Weights of a small mixture-of-experts language model, trained from scratch on English Wikipedia: 224 squared leaky ReLU neurons an expert.
Below are experts of layer 5 (counted from 0) of a mixture-of-experts language model. Rows are named router (the router's row for the expert), up (a neuron's input weights, with its number) and show model dimensions 0-223. Each number is 200 + 20 x the weight over its row's rms, rounded and kept within 0 to 999.
After each expert's rows: a language model's description of what the expert responds to. This comes from a sample of Wikipedia text that the model never trained on.

# expert 19
router,183,194,181,176,177,208,198,190,199,176,235,200,224,204,238,179,166,211,180,180,228,203,196,197,187,176,198,216,218,215,222,187,204,215,207,249,214,146,260,171,196,198,196,220,229,176,200,199,184,196,183,199,199,194,208,211,196,208,184,212,210,169,182,198,193,227,191,217,176,195,210,180,221,206,212,181,212,211,176,215,216,211,213,181,182,207,225,190,218,203,193,210,216,208,182,212,210,172,201,177,234,191,228,215,171,183,188,214,186,189,263,231,200,188,183,230,181,204,195,196,181,185,172,194,183,176,236,227,201,179,227,223,171,202,234,194,184,212,198,186,209,205,201,169,220,210,205,207,214,224,169,199,213,214,206,200,139,188,193,157,197,193,206,180,239,218,203,198,213,155,212,209,214,216,200,208,237,207,206,220,243,221,201,224,182,208,201,221,193,195,204,217,214,183,205,177,205,194,197,202,190,188,225,178,222,221,205,202,189,215,232,218,194,226,251,223,215,227,173,196,197,244,172,167
up0,172,207,212,154,168,180,182,186,193,203,205,230,208,210,168,214,198,210,201,197,223,171,192,227,198,170,211,218,186,229,174,215,231,237,194,205,224,201,175,183,197,189,176,150,220,214,213,171,209,227,182,222,183,199,174,198,171,152,211,192,182,231,191,235,226,202,197,216,203,189,168,196,195,205,195,160,209,198,195,204,173,217,186,181,205,179,175,207,136,177,221,199,222,222,209,230,233,210,220,228,203,203,200,195,201,201,191,208,178,205,221,203,196,201,176,201,223,189,159,218,197,208,206,184,199,163,215,203,214,200,202,186,158,211,199,211,214,213,192,241,172,207,198,221,205,232,187,235,229,191,189,167,219,199,210,197,200,236,219,215,175,182,196,193,182,189,217,223,187,238,179,203,194,224,187,196,209,222,254,218,230,179,162,195,167,179,183,207,224,209,194,236,230,194,207,218,201,168,197,199,213,202,223,195,212,233,201,225,219,169,190,226,182,197,203,210,188,215,204,197,205,212,202,177
Description: Verbs and relational words. Auxiliary and main verbs and prepositions right after a subject or comma, such as was, is, were, had, with, by, been.

# expert 9
router,150,170,174,180,197,190,175,202,222,197,242,217,240,185,190,195,164,211,192,224,218,220,202,204,189,202,179,181,205,212,203,197,197,198,236,202,194,202,205,185,190,188,200,218,171,215,150,171,169,201,168,195,168,202,177,202,217,215,179,180,194,218,213,179,196,218,195,209,162,222,185,206,213,215,193,205,223,194,197,200,211,207,216,176,201,225,224,204,235,236,201,190,231,206,206,184,187,197,151,195,191,197,210,191,231,159,223,203,250,195,218,197,212,161,222,197,205,183,222,228,176,195,209,196,156,192,190,199,187,193,151,206,179,191,185,179,180,204,194,177,172,209,214,166,226,203,195,224,183,168,189,202,194,199,190,223,185,202,203,209,177,203,220,216,244,206,208,161,193,199,222,241,211,254,197,214,184,208,209,221,207,227,216,201,233,217,193,173,200,219,234,210,219,203,224,183,250,205,199,207,204,157,210,186,223,208,200,243,205,224,191,217,219,228,200,195,216,218,185,197,178,204,190,192
up0,214,236,181,195,184,167,224,222,211,211,177,197,192,194,217,189,188,212,170,195,191,209,207,158,183,226,200,184,196,166,170,219,202,206,178,172,192,180,203,180,206,202,192,216,212,202,148,191,190,195,190,232,212,196,233,190,192,209,212,194,217,186,192,202,225,206,199,170,194,185,202,231,170,196,179,238,227,218,175,156,177,218,212,213,224,172,217,194,195,178,176,215,184,217,179,202,200,255,199,173,228,156,211,215,218,211,219,166,197,167,165,217,203,186,223,190,184,195,162,168,235,211,189,213,199,228,207,246,194,210,223,212,216,208,208,207,209,211,204,204,182,220,218,176,232,183,213,197,221,181,204,217,187,211,201,202,232,171,176,211,175,258,208,183,206,168,188,204,189,181,222,191,183,220,231,198,194,188,192,183,166,200,188,205,233,247,210,178,219,189,148,200,222,200,188,192,207,189,205,184,217,183,192,186,216,201,208,177,231,160,215,199,199,217,180,217,191,218,204,213,174,224,206,197
Description: Copulas and evaluative adverbs. Forms of be (was, is, being, been) and adverbs like generally, significantly, often, very in evaluative or descriptive prose.

# expert 26
router,225,198,193,211,215,222,213,217,175,182,202,162,204,209,206,238,218,198,220,179,166,175,214,218,238,172,193,175,200,171,162,188,191,207,161,233,199,212,194,161,169,200,160,191,182,199,208,190,191,190,195,211,187,193,182,189,198,200,206,161,192,199,203,224,220,229,190,190,205,184,230,165,230,223,170,240,157,203,229,209,218,214,235,185,240,243,179,196,140,175,202,199,187,176,212,205,215,204,198,177,228,197,207,215,235,156,228,163,199,209,169,204,199,199,195,195,181,193,214,213,205,174,195,202,186,226,197,176,202,171,206,197,216,180,201,210,204,200,203,202,229,202,183,196,196,227,192,189,212,232,187,205,183,165,231,215,211,206,190,183,219,166,219,168,176,193,196,252,198,190,202,186,176,189,196,211,170,196,206,197,213,200,200,194,203,196,201,201,173,235,204,197,216,207,197,217,165,173,205,211,206,246,221,211,166,190,221,199,205,216,189,195,161,173,201,224,194,201,191,231,176,202,223,197
up0,202,226,206,182,197,164,184,219,238,154,213,187,210,221,167,167,220,238,201,170,205,194,198,199,182,219,209,174,225,237,210,192,209,204,212,200,192,212,175,222,214,201,166,212,169,198,203,175,195,203,186,171,189,169,228,213,143,197,187,199,163,222,239,189,211,214,202,195,233,215,174,181,192,214,204,213,211,213,197,206,177,205,187,190,231,180,233,178,236,200,200,170,205,248,203,180,189,231,180,195,168,205,218,193,204,167,204,180,203,181,220,186,203,198,182,250,199,214,194,195,168,236,212,185,222,179,210,193,200,232,217,194,163,199,193,187,190,182,186,229,185,198,179,217,179,183,187,215,184,209,225,224,207,187,195,196,177,181,195,177,194,213,209,222,203,221,217,187,184,185,175,253,200,206,205,206,158,174,190,173,192,205,180,195,226,220,202,181,224,168,211,187,225,191,179,185,238,191,195,198,214,161,197,162,208,196,219,220,215,169,178,205,200,207,174,182,229,192,202,223,174,206,186,214
Description: Proper-name continuations. Second parts of names of places and firms after a given name or place word, such as Park, County, Street, Hill, and "&" in Simon & Schuster.

# expert 31
router,183,204,203,230,213,174,193,175,190,218,197,171,194,214,173,199,214,203,181,218,175,215,217,171,179,179,225,212,205,198,209,158,188,184,194,213,197,198,209,207,222,227,198,208,206,164,200,221,216,211,209,202,229,194,221,186,194,216,209,229,196,188,189,201,183,170,247,198,193,178,204,194,200,250,192,170,172,233,180,202,202,179,224,173,193,199,210,175,192,166,233,167,220,191,196,169,218,196,206,207,240,206,230,198,209,192,202,184,179,183,230,222,190,213,185,176,225,155,185,210,196,207,205,205,243,187,202,178,206,188,217,205,242,223,178,217,225,168,237,162,207,176,186,222,232,191,215,199,228,219,169,189,230,213,189,197,210,198,238,189,202,178,208,174,184,190,223,211,226,184,174,177,181,148,200,188,221,227,180,202,187,207,250,192,197,196,199,173,198,236,178,237,209,203,191,182,210,198,223,182,199,225,203,183,226,191,198,191,197,193,201,216,222,209,186,242,180,170,210,185,233,228,183,181
up0,247,174,181,175,206,162,223,142,235,211,216,192,173,205,175,177,172,166,163,221,190,220,205,181,208,224,213,190,192,210,202,181,223,193,214,196,161,203,181,237,183,187,219,213,178,211,199,168,192,190,222,213,240,180,214,194,227,206,193,237,210,192,201,161,191,194,202,189,202,223,234,201,199,193,186,186,225,122,182,196,199,170,176,226,197,184,198,195,186,207,205,191,186,173,172,190,173,188,218,208,176,200,219,192,209,185,195,178,218,236,194,195,201,207,207,198,229,198,176,185,183,240,182,169,206,210,196,205,181,184,178,173,203,162,183,221,193,207,171,187,209,229,199,190,187,185,216,196,212,165,211,154,172,202,198,217,188,178,204,180,241,179,220,195,181,225,228,211,187,212,250,208,198,213,213,192,196,203,195,192,200,160,195,188,212,208,177,195,229,182,199,193,213,207,206,199,196,200,211,192,196,195,241,186,192,217,163,187,183,199,225,206,232,216,209,233,170,204,191,194,207,194,205,187
Description: Prepositions before time or place. The words in, the, of and In introducing years, wars, places or centuries, plus ordinal and direction words like South, Second, -th.

# expert 14
router,215,194,227,183,196,217,229,204,206,215,180,210,207,190,198,183,228,180,208,187,196,240,219,157,226,190,182,242,195,205,175,197,214,179,195,200,186,216,194,222,199,203,206,214,220,207,218,199,216,211,199,208,176,235,205,229,212,180,197,194,182,197,193,190,185,182,195,179,232,163,167,178,178,237,237,230,195,179,200,197,208,178,230,192,211,175,199,178,217,180,171,223,207,171,218,198,186,183,194,192,189,211,201,171,196,154,235,188,222,161,179,199,174,233,231,190,181,196,196,185,239,229,197,207,214,211,228,159,241,212,219,213,230,201,201,220,211,175,228,225,227,181,175,183,192,177,216,198,179,173,203,177,236,230,198,190,200,227,185,208,206,199,180,186,207,176,156,184,190,190,215,175,171,189,174,194,202,213,214,192,184,197,228,191,171,217,187,173,211,191,178,168,194,184,202,211,181,170,195,203,233,219,205,213,177,213,221,189,204,215,179,164,162,205,140,199,209,223,179,192,208,189,173,204
up0,187,192,177,207,196,175,187,199,155,215,186,219,174,168,235,205,208,206,189,157,222,222,199,193,206,190,203,186,174,208,208,217,229,192,175,224,216,209,190,205,232,200,160,186,181,184,202,214,218,217,186,209,198,207,198,220,230,218,180,186,194,195,173,202,207,228,198,229,222,203,186,191,217,159,212,190,176,224,226,208,180,209,172,191,215,233,222,210,229,210,237,188,224,164,211,215,230,238,189,171,198,185,191,185,210,210,204,209,213,199,190,224,210,193,195,156,236,190,192,208,222,219,221,222,206,186,201,206,219,201,213,211,205,217,200,226,199,202,191,193,191,213,223,209,204,190,184,167,211,209,224,215,181,154,180,165,192,198,199,209,177,172,187,182,189,229,170,207,195,158,186,181,191,214,206,237,219,235,229,243,209,184,158,203,172,159,187,181,208,217,196,202,199,194,198,207,198,230,173,166,207,187,215,196,143,222,202,200,188,189,214,174,217,232,202,163,216,182,165,182,212,232,185,234
Description: Institution names and succession boxes. Institution words such as University, School, Museum, College, the "of" in "University of", and the pipe that opens "Preceded by" succession boxes.

# expert 21
router,205,166,216,146,168,196,210,219,195,170,196,203,228,211,221,233,211,209,183,199,211,182,196,221,199,202,184,185,201,224,170,199,189,197,157,210,200,186,214,204,214,186,186,193,194,222,217,210,192,199,251,209,181,189,187,245,219,210,203,187,217,190,198,224,195,235,206,214,199,217,231,199,213,197,200,187,206,183,192,189,189,221,186,177,181,214,171,196,173,210,196,223,210,194,195,201,196,215,204,214,222,164,183,211,183,209,197,232,209,238,213,193,157,177,195,186,204,181,207,219,193,188,214,195,229,216,189,211,171,166,195,191,170,209,203,181,213,169,187,228,204,176,195,200,157,224,181,204,180,225,210,223,162,167,208,204,246,192,179,237,187,174,217,192,208,178,189,246,185,196,223,171,206,197,193,233,218,217,185,217,200,195,186,180,193,177,216,209,218,215,238,178,171,185,209,194,169,218,225,210,218,213,200,193,151,229,172,186,216,222,165,227,162,204,213,171,223,228,177,198,201,198,230,242
up0,193,185,212,192,196,221,189,250,174,207,163,229,179,194,185,196,200,189,160,186,190,201,211,181,181,211,195,202,232,244,199,199,198,175,209,168,229,216,215,202,177,176,230,197,193,223,192,202,234,206,205,210,194,218,183,183,246,211,129,239,206,222,197,188,186,211,190,168,194,206,200,177,207,218,165,187,206,184,213,177,209,203,202,212,225,195,181,256,199,210,216,207,195,263,173,199,208,202,249,223,204,211,198,203,215,188,167,185,198,197,179,192,202,198,167,213,195,208,197,185,187,225,184,204,194,207,192,190,232,220,208,183,185,194,204,197,178,213,213,205,215,212,180,213,245,215,198,184,180,221,201,173,209,216,210,186,208,225,168,221,211,209,198,235,146,207,198,203,202,231,189,206,181,198,175,238,183,223,187,223,214,201,211,200,233,186,214,184,196,210,222,203,198,170,198,237,210,189,173,213,197,190,213,191,204,197,192,132,243,210,202,197,180,187,165,209,218,204,212,213,200,203,185,183
Description: Pieces of foreign names. Middle and final pieces of non-English personal and place names, often Spanish, Italian or Slavic (Camacho, Giupponi, Macapagal, Baillargeon).

# expert 2
router,198,240,196,233,202,197,192,209,199,191,178,210,174,188,169,198,229,200,208,172,217,165,224,204,197,204,201,188,201,192,212,215,194,184,205,220,225,179,185,206,230,208,194,173,193,193,178,203,211,218,220,217,189,212,185,233,236,216,206,209,185,202,219,202,184,194,188,145,228,202,191,166,203,177,207,174,186,219,230,157,224,172,185,181,200,200,183,205,151,232,200,243,195,225,191,190,239,191,179,189,208,197,161,220,210,196,205,215,220,210,152,190,231,171,203,191,197,174,167,196,217,199,224,209,219,199,184,191,174,224,239,187,224,176,191,214,207,213,205,222,238,211,223,189,195,200,193,159,175,173,223,200,212,230,185,211,211,178,208,219,199,213,187,236,197,225,203,235,190,227,178,176,185,247,203,233,185,216,212,201,200,194,189,183,197,195,189,183,218,220,216,222,229,229,204,239,193,217,222,205,196,205,220,168,180,220,189,227,214,176,192,167,182,219,220,193,189,183,216,197,204,217,252,220
up0,187,200,225,205,213,175,179,236,194,202,203,197,198,218,173,224,210,202,201,189,199,201,204,242,235,201,183,193,197,202,219,180,215,177,184,182,197,200,190,216,174,234,150,220,198,209,199,207,185,224,179,214,213,236,265,212,205,222,237,184,203,225,213,205,163,223,203,226,157,172,190,232,221,174,208,206,203,205,221,181,236,173,204,229,197,218,173,166,198,223,181,192,196,190,219,195,192,221,193,213,180,218,209,174,240,174,176,154,153,192,198,196,199,191,203,222,204,191,198,185,189,191,211,226,234,203,183,212,180,228,211,196,158,235,182,204,159,182,221,201,171,184,200,209,211,217,229,175,217,186,169,201,205,206,223,171,219,188,212,197,178,220,192,193,222,188,194,208,185,220,191,203,199,202,190,192,181,230,172,174,195,227,206,198,201,181,199,182,188,201,224,203,193,159,187,208,226,211,211,197,217,184,176,193,175,194,252,177,195,202,173,237,208,192,209,201,177,199,214,161,190,190,220,167
Description: Year digits and full stops. Inner digits of four-digit years and seasons, such as the 9 in 1994 or 0 in 2009, plus sentence-final periods and quote-periods.

# expert 6
router,185,197,173,178,178,193,213,196,221,196,171,185,208,197,212,198,228,178,219,190,185,225,187,223,174,199,208,201,209,192,183,207,219,249,182,208,208,194,195,229,212,178,190,193,163,227,214,210,183,184,233,222,155,215,213,211,181,178,196,221,223,212,185,199,187,183,222,195,208,216,198,211,164,187,236,186,191,205,217,163,200,209,170,240,197,181,238,223,249,198,202,187,208,218,195,210,210,198,190,245,197,210,168,210,192,214,171,217,204,191,170,164,174,186,214,207,213,204,200,164,197,220,164,207,254,216,192,203,190,216,183,205,182,191,193,155,214,200,208,214,171,167,227,217,198,155,185,227,194,201,202,191,194,229,178,205,204,192,204,196,176,222,175,219,198,175,212,250,181,187,196,177,239,217,203,219,204,193,193,178,219,183,183,200,227,169,212,190,198,199,188,190,169,185,197,200,209,213,213,214,215,193,230,161,244,183,187,174,211,200,165,231,226,189,174,185,195,185,239,230,207,206,211,212
up0,199,209,196,252,172,204,219,216,207,202,205,201,215,207,196,209,168,195,216,201,225,201,183,183,185,210,161,197,191,179,199,221,186,200,209,237,181,174,192,182,178,185,221,165,194,195,204,183,205,233,164,178,193,202,215,186,190,233,200,180,192,196,196,188,200,201,213,213,178,179,173,249,197,186,190,219,203,196,237,189,236,171,229,207,212,211,173,215,194,243,197,203,177,201,222,177,209,192,170,190,210,185,202,189,211,193,222,161,219,193,203,199,190,228,190,201,217,218,175,182,176,193,207,220,215,254,189,218,238,198,194,221,220,167,203,219,200,206,166,159,215,233,217,165,210,216,171,183,158,197,214,198,164,193,204,187,202,197,223,222,208,221,202,186,173,237,195,185,189,208,210,224,225,170,181,215,157,205,213,198,184,202,191,226,163,193,221,185,201,211,221,221,186,184,193,173,218,200,214,250,193,204,225,195,199,208,199,187,152,233,234,196,209,208,177,205,210,222,186,245,193,227,166,210
Description: Letters opening rare names. Capital letters and short pieces opening unusual names, taxon names and codes (V8, Vagif, nigricauda), plus list dashes under Scientific classification and MPC entries.

# expert 29
router,210,208,200,211,165,181,222,218,182,224,203,240,207,231,163,195,218,194,205,199,207,191,215,193,174,224,210,223,215,214,201,212,191,178,195,177,182,229,177,190,187,180,230,234,209,165,208,219,208,197,196,188,202,202,216,180,211,189,184,202,205,214,231,185,202,227,233,201,182,205,179,225,200,200,173,202,190,172,174,229,223,238,181,202,198,169,189,177,225,155,184,215,200,204,210,229,144,192,238,190,210,206,156,181,179,212,176,181,152,208,212,197,168,238,201,197,206,188,228,218,184,186,149,222,214,190,211,191,220,228,178,219,161,229,172,233,221,197,218,232,193,215,193,229,202,231,220,200,206,194,221,217,205,194,229,215,191,212,203,229,170,181,229,221,205,198,196,194,201,202,161,191,221,229,215,203,170,188,217,201,171,166,207,191,196,224,224,199,217,188,192,231,220,210,165,205,179,204,208,195,206,211,202,208,195,208,162,185,183,171,206,206,202,187,152,196,204,188,196,204,193,183,236,184
up0,219,159,191,172,242,163,209,222,236,178,167,192,226,215,196,172,200,206,172,176,229,184,217,193,205,166,152,203,218,199,193,195,220,219,238,192,197,204,183,198,197,191,171,197,219,227,219,224,191,188,168,208,212,215,223,209,190,192,181,225,192,162,197,201,199,205,198,194,158,182,207,162,232,247,171,167,219,194,201,219,185,172,203,175,215,227,190,172,206,187,200,196,239,212,233,166,190,234,225,226,203,190,180,194,197,191,191,181,185,179,193,232,210,180,173,204,204,195,209,173,192,197,190,209,198,203,153,167,198,189,190,182,192,191,198,217,223,201,179,222,211,223,194,137,210,219,218,202,168,200,194,195,176,179,225,215,208,198,183,208,196,179,204,203,203,177,196,245,228,176,238,194,197,201,207,182,211,201,202,189,239,178,213,197,179,164,182,186,188,206,179,215,159,179,236,209,203,206,182,212,195,193,205,214,196,219,201,198,200,184,215,223,192,201,168,221,237,210,193,190,194,199,174,209
Description: Mid-word fragments. Word pieces inside words, like ec in Consecration, ip in Accipitriformes, or begin in LaTeX; also part, List and See.

# expert 12
router,208,213,163,171,218,193,186,199,222,212,224,210,214,195,209,204,169,216,178,171,183,158,199,224,180,188,190,181,189,164,208,194,224,197,188,228,207,165,199,163,210,173,185,211,201,189,203,177,243,214,194,193,240,221,189,195,189,207,191,231,209,175,170,232,229,194,174,201,161,256,188,188,246,211,174,194,198,211,171,208,197,219,215,209,218,197,182,210,218,233,184,242,191,191,219,198,210,204,181,199,216,221,220,221,205,222,201,206,215,185,249,229,216,194,200,221,201,217,179,198,217,198,167,180,152,173,192,203,211,192,215,197,214,185,204,210,193,216,179,193,241,226,200,188,247,183,185,179,215,195,162,182,214,193,185,205,175,199,197,148,213,191,192,185,206,201,199,171,201,236,191,174,226,222,189,179,201,170,182,180,202,210,180,224,196,206,184,204,183,179,180,221,227,205,215,172,189,199,192,212,201,169,189,194,199,189,197,233,192,206,199,213,218,199,223,194,244,235,186,193,165,219,170,192
up0,201,235,214,187,192,220,173,207,227,192,198,230,192,231,189,215,189,203,220,217,183,208,196,172,204,200,215,201,158,206,187,181,233,199,189,217,219,244,218,196,197,224,237,198,168,209,198,213,200,219,209,220,177,213,202,178,202,194,201,208,202,204,227,220,169,178,169,200,179,197,166,219,198,227,201,206,223,191,231,139,204,227,182,218,210,195,231,191,170,184,192,152,180,224,189,194,195,203,215,244,178,206,180,234,239,206,201,194,207,188,187,150,184,200,188,192,176,199,196,164,178,175,191,195,210,190,245,233,215,220,202,190,186,202,201,204,209,221,211,190,228,184,183,185,197,179,180,178,207,174,162,206,185,172,215,202,197,205,207,238,193,191,182,203,208,163,219,202,182,184,200,214,236,170,209,188,234,188,190,203,211,204,197,217,258,179,188,179,216,197,174,218,190,213,207,221,191,231,196,233,179,200,241,180,210,195,200,194,213,223,171,206,163,200,199,190,212,179,256,207,197,206,201,221
Description: Main verbs and prepositions. Main verbs after a subject or to (began, met, catalyzes, support, sentenced), plus following prepositions such as of, at, to in narrative prose.

# expert 24
router,192,193,178,189,190,178,186,217,224,163,249,204,212,203,198,201,187,214,187,195,176,170,192,201,169,195,192,190,226,169,201,157,196,223,180,229,189,204,195,215,184,205,197,232,192,176,183,201,227,222,193,188,251,199,253,194,181,226,201,190,211,200,202,173,200,199,150,188,197,227,198,188,188,198,185,177,194,222,192,226,199,183,215,219,220,177,184,219,232,210,203,190,223,194,212,170,189,194,145,226,224,234,186,217,212,193,204,222,221,198,188,227,218,182,218,212,198,198,214,206,223,192,169,208,168,195,204,190,212,213,224,190,200,181,200,210,204,222,202,155,225,171,204,184,245,208,190,164,228,230,199,195,220,176,148,199,165,188,246,141,187,190,201,199,161,195,202,163,182,204,209,206,218,210,204,192,206,206,184,168,181,232,216,192,217,193,201,177,184,182,160,230,230,184,220,221,208,194,202,193,202,183,202,190,218,220,180,221,184,214,206,196,204,197,215,192,223,186,198,211,212,182,186,170
up0,183,220,242,225,189,198,210,192,147,190,187,220,210,189,194,205,253,186,208,201,232,195,220,193,253,211,191,205,209,232,204,226,160,198,167,220,204,219,216,221,174,200,204,207,203,208,213,205,201,210,221,246,197,205,168,215,205,196,203,211,211,192,217,200,200,166,219,185,204,201,188,202,193,180,216,223,205,208,207,178,153,215,188,227,251,200,217,182,162,185,175,244,199,155,170,187,193,233,198,196,192,197,200,233,194,196,240,180,212,194,231,194,195,214,152,194,205,198,199,188,200,215,208,211,217,210,197,224,215,209,172,220,190,235,194,198,202,215,174,202,193,215,225,186,181,195,182,230,210,191,195,184,217,221,216,170,214,173,197,216,233,194,200,180,223,198,188,218,205,212,227,230,207,219,206,190,197,203,191,202,200,191,222,209,215,170,227,228,168,187,215,183,185,206,194,210,158,220,177,224,145,187,201,183,189,165,198,209,169,258,194,209,194,163,200,214,207,198,227,197,203,200,177,191
Description: Prepositions after verbs or nouns. Prepositions such as to, in, of, for, under, through, into following a verb or noun in prose (fell to, merge with, town of).

# expert 0
router,184,238,183,220,223,200,173,197,202,189,224,176,183,180,167,200,182,209,213,189,196,205,216,204,200,169,227,182,181,190,205,197,222,188,217,203,216,215,195,186,204,216,231,192,193,178,181,241,206,186,181,202,178,184,178,159,210,184,193,176,173,199,229,183,220,177,177,163,195,240,189,217,210,162,208,187,230,192,215,189,211,215,204,198,219,184,233,219,209,202,179,219,173,210,183,222,243,206,214,215,166,216,213,192,211,225,214,192,226,196,248,173,234,184,188,206,212,210,234,168,185,200,176,224,227,204,184,211,190,233,227,185,164,201,209,186,194,200,175,157,193,200,190,203,191,177,184,223,206,212,189,207,167,195,228,191,174,183,215,224,215,195,197,196,207,170,227,243,189,197,203,233,202,173,214,190,170,164,170,167,188,190,172,217,214,205,185,199,188,182,209,210,202,214,178,218,207,185,186,204,206,229,197,172,193,232,235,170,205,198,212,225,202,219,219,223,165,188,230,150,232,208,190,221
up0,198,202,206,180,208,201,234,216,211,208,195,173,167,225,197,189,191,224,192,187,179,188,180,226,220,201,199,239,208,168,199,215,188,199,247,186,182,216,233,203,178,229,222,190,202,225,255,197,171,226,178,209,211,171,210,212,183,216,205,217,194,182,211,199,203,229,207,227,212,214,195,204,211,180,168,232,221,207,205,187,217,173,208,237,183,197,187,236,178,206,210,162,176,204,178,187,195,160,225,204,212,170,197,205,193,186,206,223,206,205,192,222,170,209,238,189,184,187,201,189,174,220,220,210,215,239,213,242,188,163,223,201,211,199,226,212,191,211,179,201,223,166,186,185,204,170,205,213,223,209,168,224,189,205,214,239,200,166,169,193,213,183,202,175,217,208,195,199,228,212,219,198,201,193,181,236,204,206,228,192,207,167,233,233,228,231,211,230,212,187,219,185,206,217,208,220,181,192,235,229,217,155,232,200,213,206,194,233,218,204,198,213,176,183,206,163,200,208,229,202,213,215,234,182
Description: Digits and infobox fields. Digits inside numbers in tables, times and measurements (3:51, 45 kg, 2002), plus infobox field names like Length, Location, Born, Coordinates.

# expert 25
router,196,177,211,212,190,198,224,192,176,199,201,179,182,226,199,165,193,211,172,192,188,186,220,206,188,202,207,200,203,211,198,200,214,198,216,182,219,182,251,170,238,220,195,189,213,190,177,184,165,192,200,207,174,204,199,216,235,242,208,205,162,217,206,166,182,190,190,217,220,209,211,185,213,201,181,178,188,225,220,194,238,210,237,184,199,156,200,187,150,221,207,213,240,206,209,191,194,205,212,195,185,193,244,180,204,248,192,184,175,210,218,193,206,162,172,199,205,196,225,164,239,238,178,227,217,177,175,197,199,206,193,195,198,171,193,215,202,173,219,215,175,212,217,167,209,206,229,218,200,163,226,190,210,205,180,230,225,213,209,181,218,206,211,185,165,200,212,227,209,171,166,171,199,166,203,197,150,227,215,207,212,204,208,168,191,193,183,165,212,227,208,190,206,192,219,199,207,225,197,163,178,197,200,203,195,196,220,219,227,198,212,169,200,238,175,229,220,220,197,206,178,222,186,202
up0,157,198,194,144,236,193,175,184,195,213,204,198,201,182,234,161,165,179,213,197,183,195,186,185,212,191,199,157,197,133,196,208,222,194,197,192,190,223,203,207,225,173,175,195,178,197,176,245,202,195,232,195,225,196,230,159,181,230,184,178,192,219,182,190,187,187,218,192,191,195,195,200,194,194,205,192,220,203,185,174,188,227,203,182,167,203,222,207,235,170,236,199,177,190,216,179,187,246,177,233,195,202,206,193,168,196,218,205,203,237,191,166,191,199,212,160,217,182,198,199,179,207,191,192,174,204,195,187,210,200,213,201,198,221,220,240,217,185,212,161,199,190,215,199,220,210,210,212,224,187,224,169,164,226,188,219,208,204,232,201,183,184,174,215,211,213,201,191,201,206,230,177,208,201,197,169,178,181,186,204,223,187,186,198,189,184,221,183,188,197,212,208,199,190,166,177,188,217,198,196,199,221,225,190,185,200,184,200,229,212,168,220,140,207,184,215,189,244,200,223,227,169,197,193
Description: Digits and time units. Final digits of years and dates, plus time words after numbers, such as days, weeks, years, season, century, March.

# expert 11
router,159,193,201,219,185,189,209,174,180,226,208,191,222,204,176,224,166,196,195,227,195,213,182,168,202,232,223,198,205,238,203,235,173,194,212,186,191,233,198,227,177,241,217,211,218,178,178,195,159,146,177,199,218,162,192,188,172,193,190,215,192,187,207,211,206,240,192,218,202,184,177,219,194,183,189,215,211,188,218,205,205,188,165,217,168,207,196,211,219,185,241,211,166,227,178,199,181,196,222,195,169,189,211,163,189,214,187,194,192,203,173,191,188,234,191,204,211,181,194,190,169,215,176,201,231,211,229,192,187,179,202,177,190,210,230,207,215,192,220,207,169,176,164,221,204,191,197,213,220,178,202,176,188,226,220,184,177,192,225,220,207,181,211,182,204,236,207,196,227,179,173,232,196,203,230,209,225,234,214,192,187,162,202,209,194,247,234,233,208,182,214,206,176,218,181,194,163,198,207,220,189,168,189,201,215,221,171,197,217,180,198,213,213,204,223,184,211,189,168,206,192,213,195,155
up0,203,220,165,200,195,196,200,184,205,180,145,172,190,236,185,240,206,171,199,230,229,199,229,220,205,176,203,160,222,208,201,171,214,196,179,216,180,177,203,198,206,190,194,179,207,163,214,209,217,213,210,207,201,200,186,176,244,187,200,189,215,174,224,222,167,211,179,178,214,199,178,187,174,200,195,152,169,192,211,216,205,191,151,188,191,189,242,197,181,197,187,210,215,186,184,221,210,200,198,188,187,213,175,219,207,162,212,227,204,189,202,216,231,173,194,197,167,171,212,192,172,159,195,209,182,201,220,172,199,180,202,187,214,172,207,186,162,213,183,225,217,195,202,163,183,221,224,196,197,175,159,219,219,188,198,207,175,172,205,161,209,164,210,208,212,209,192,213,196,193,209,176,177,182,189,202,234,195,182,217,230,200,178,188,193,209,185,191,180,219,153,213,224,200,195,205,185,221,233,213,173,177,209,191,202,160,194,188,209,193,182,197,219,222,220,217,189,166,194,189,178,154,219,174
Description: Election and sports tables. Cells, pipes and header words in election results and sports tables, such as Votes, Candidate, %, MF, FW, Title, plus navbox v; t; e.

# expert 7
router,234,187,180,212,183,202,180,183,206,231,178,211,209,215,214,235,220,203,190,196,213,189,179,197,205,216,244,204,158,214,184,237,189,177,201,170,202,186,169,207,190,198,196,156,182,233,202,188,223,222,246,212,171,186,218,203,257,204,201,197,202,177,206,231,170,189,232,202,195,199,213,205,196,200,199,235,203,193,190,211,159,236,182,226,219,209,212,226,242,223,179,202,177,192,181,215,241,226,225,196,217,194,144,212,151,209,221,173,220,222,224,156,204,199,203,219,218,222,174,209,193,193,203,162,223,184,230,210,196,219,181,185,196,201,199,171,235,192,182,207,191,198,214,194,189,191,211,223,209,206,157,200,223,173,208,217,197,182,213,219,206,230,198,195,187,211,195,209,183,211,203,187,206,211,200,191,198,190,183,237,191,191,185,224,193,199,192,224,197,206,182,206,210,224,150,218,196,193,186,208,211,201,192,198,176,195,169,227,202,177,206,198,193,189,192,185,250,194,232,241,217,189,201,224
up0,197,199,200,201,209,188,172,218,205,204,230,213,185,158,173,177,205,223,197,203,205,205,211,185,206,211,226,188,220,208,191,200,198,168,217,201,177,198,178,198,198,219,206,170,209,220,207,192,218,226,178,237,211,214,190,202,192,214,171,188,211,182,188,188,249,203,218,161,158,169,219,227,193,212,209,225,218,205,227,171,178,212,212,205,217,172,196,213,176,216,163,216,202,186,211,223,169,221,201,216,202,210,197,187,199,194,182,223,220,207,224,193,194,233,196,209,226,217,173,215,207,175,162,223,234,223,189,197,200,195,243,216,254,239,200,201,174,183,221,200,219,234,184,207,223,183,198,203,209,180,226,219,220,220,196,192,168,203,210,208,183,197,207,202,238,221,190,198,212,170,231,208,212,192,220,217,249,210,219,214,199,240,177,239,188,217,179,182,215,199,166,206,203,239,244,208,178,196,195,217,226,210,190,212,220,222,233,216,167,206,184,167,174,211,223,163,222,194,198,217,197,198,219,235
Description: Mid-word fragments and coordinate digits. Inner pieces of words, like cow-b-ells, ar-mb-ands, or-eb-ody, and digits inside geographic coordinates and decimal degrees.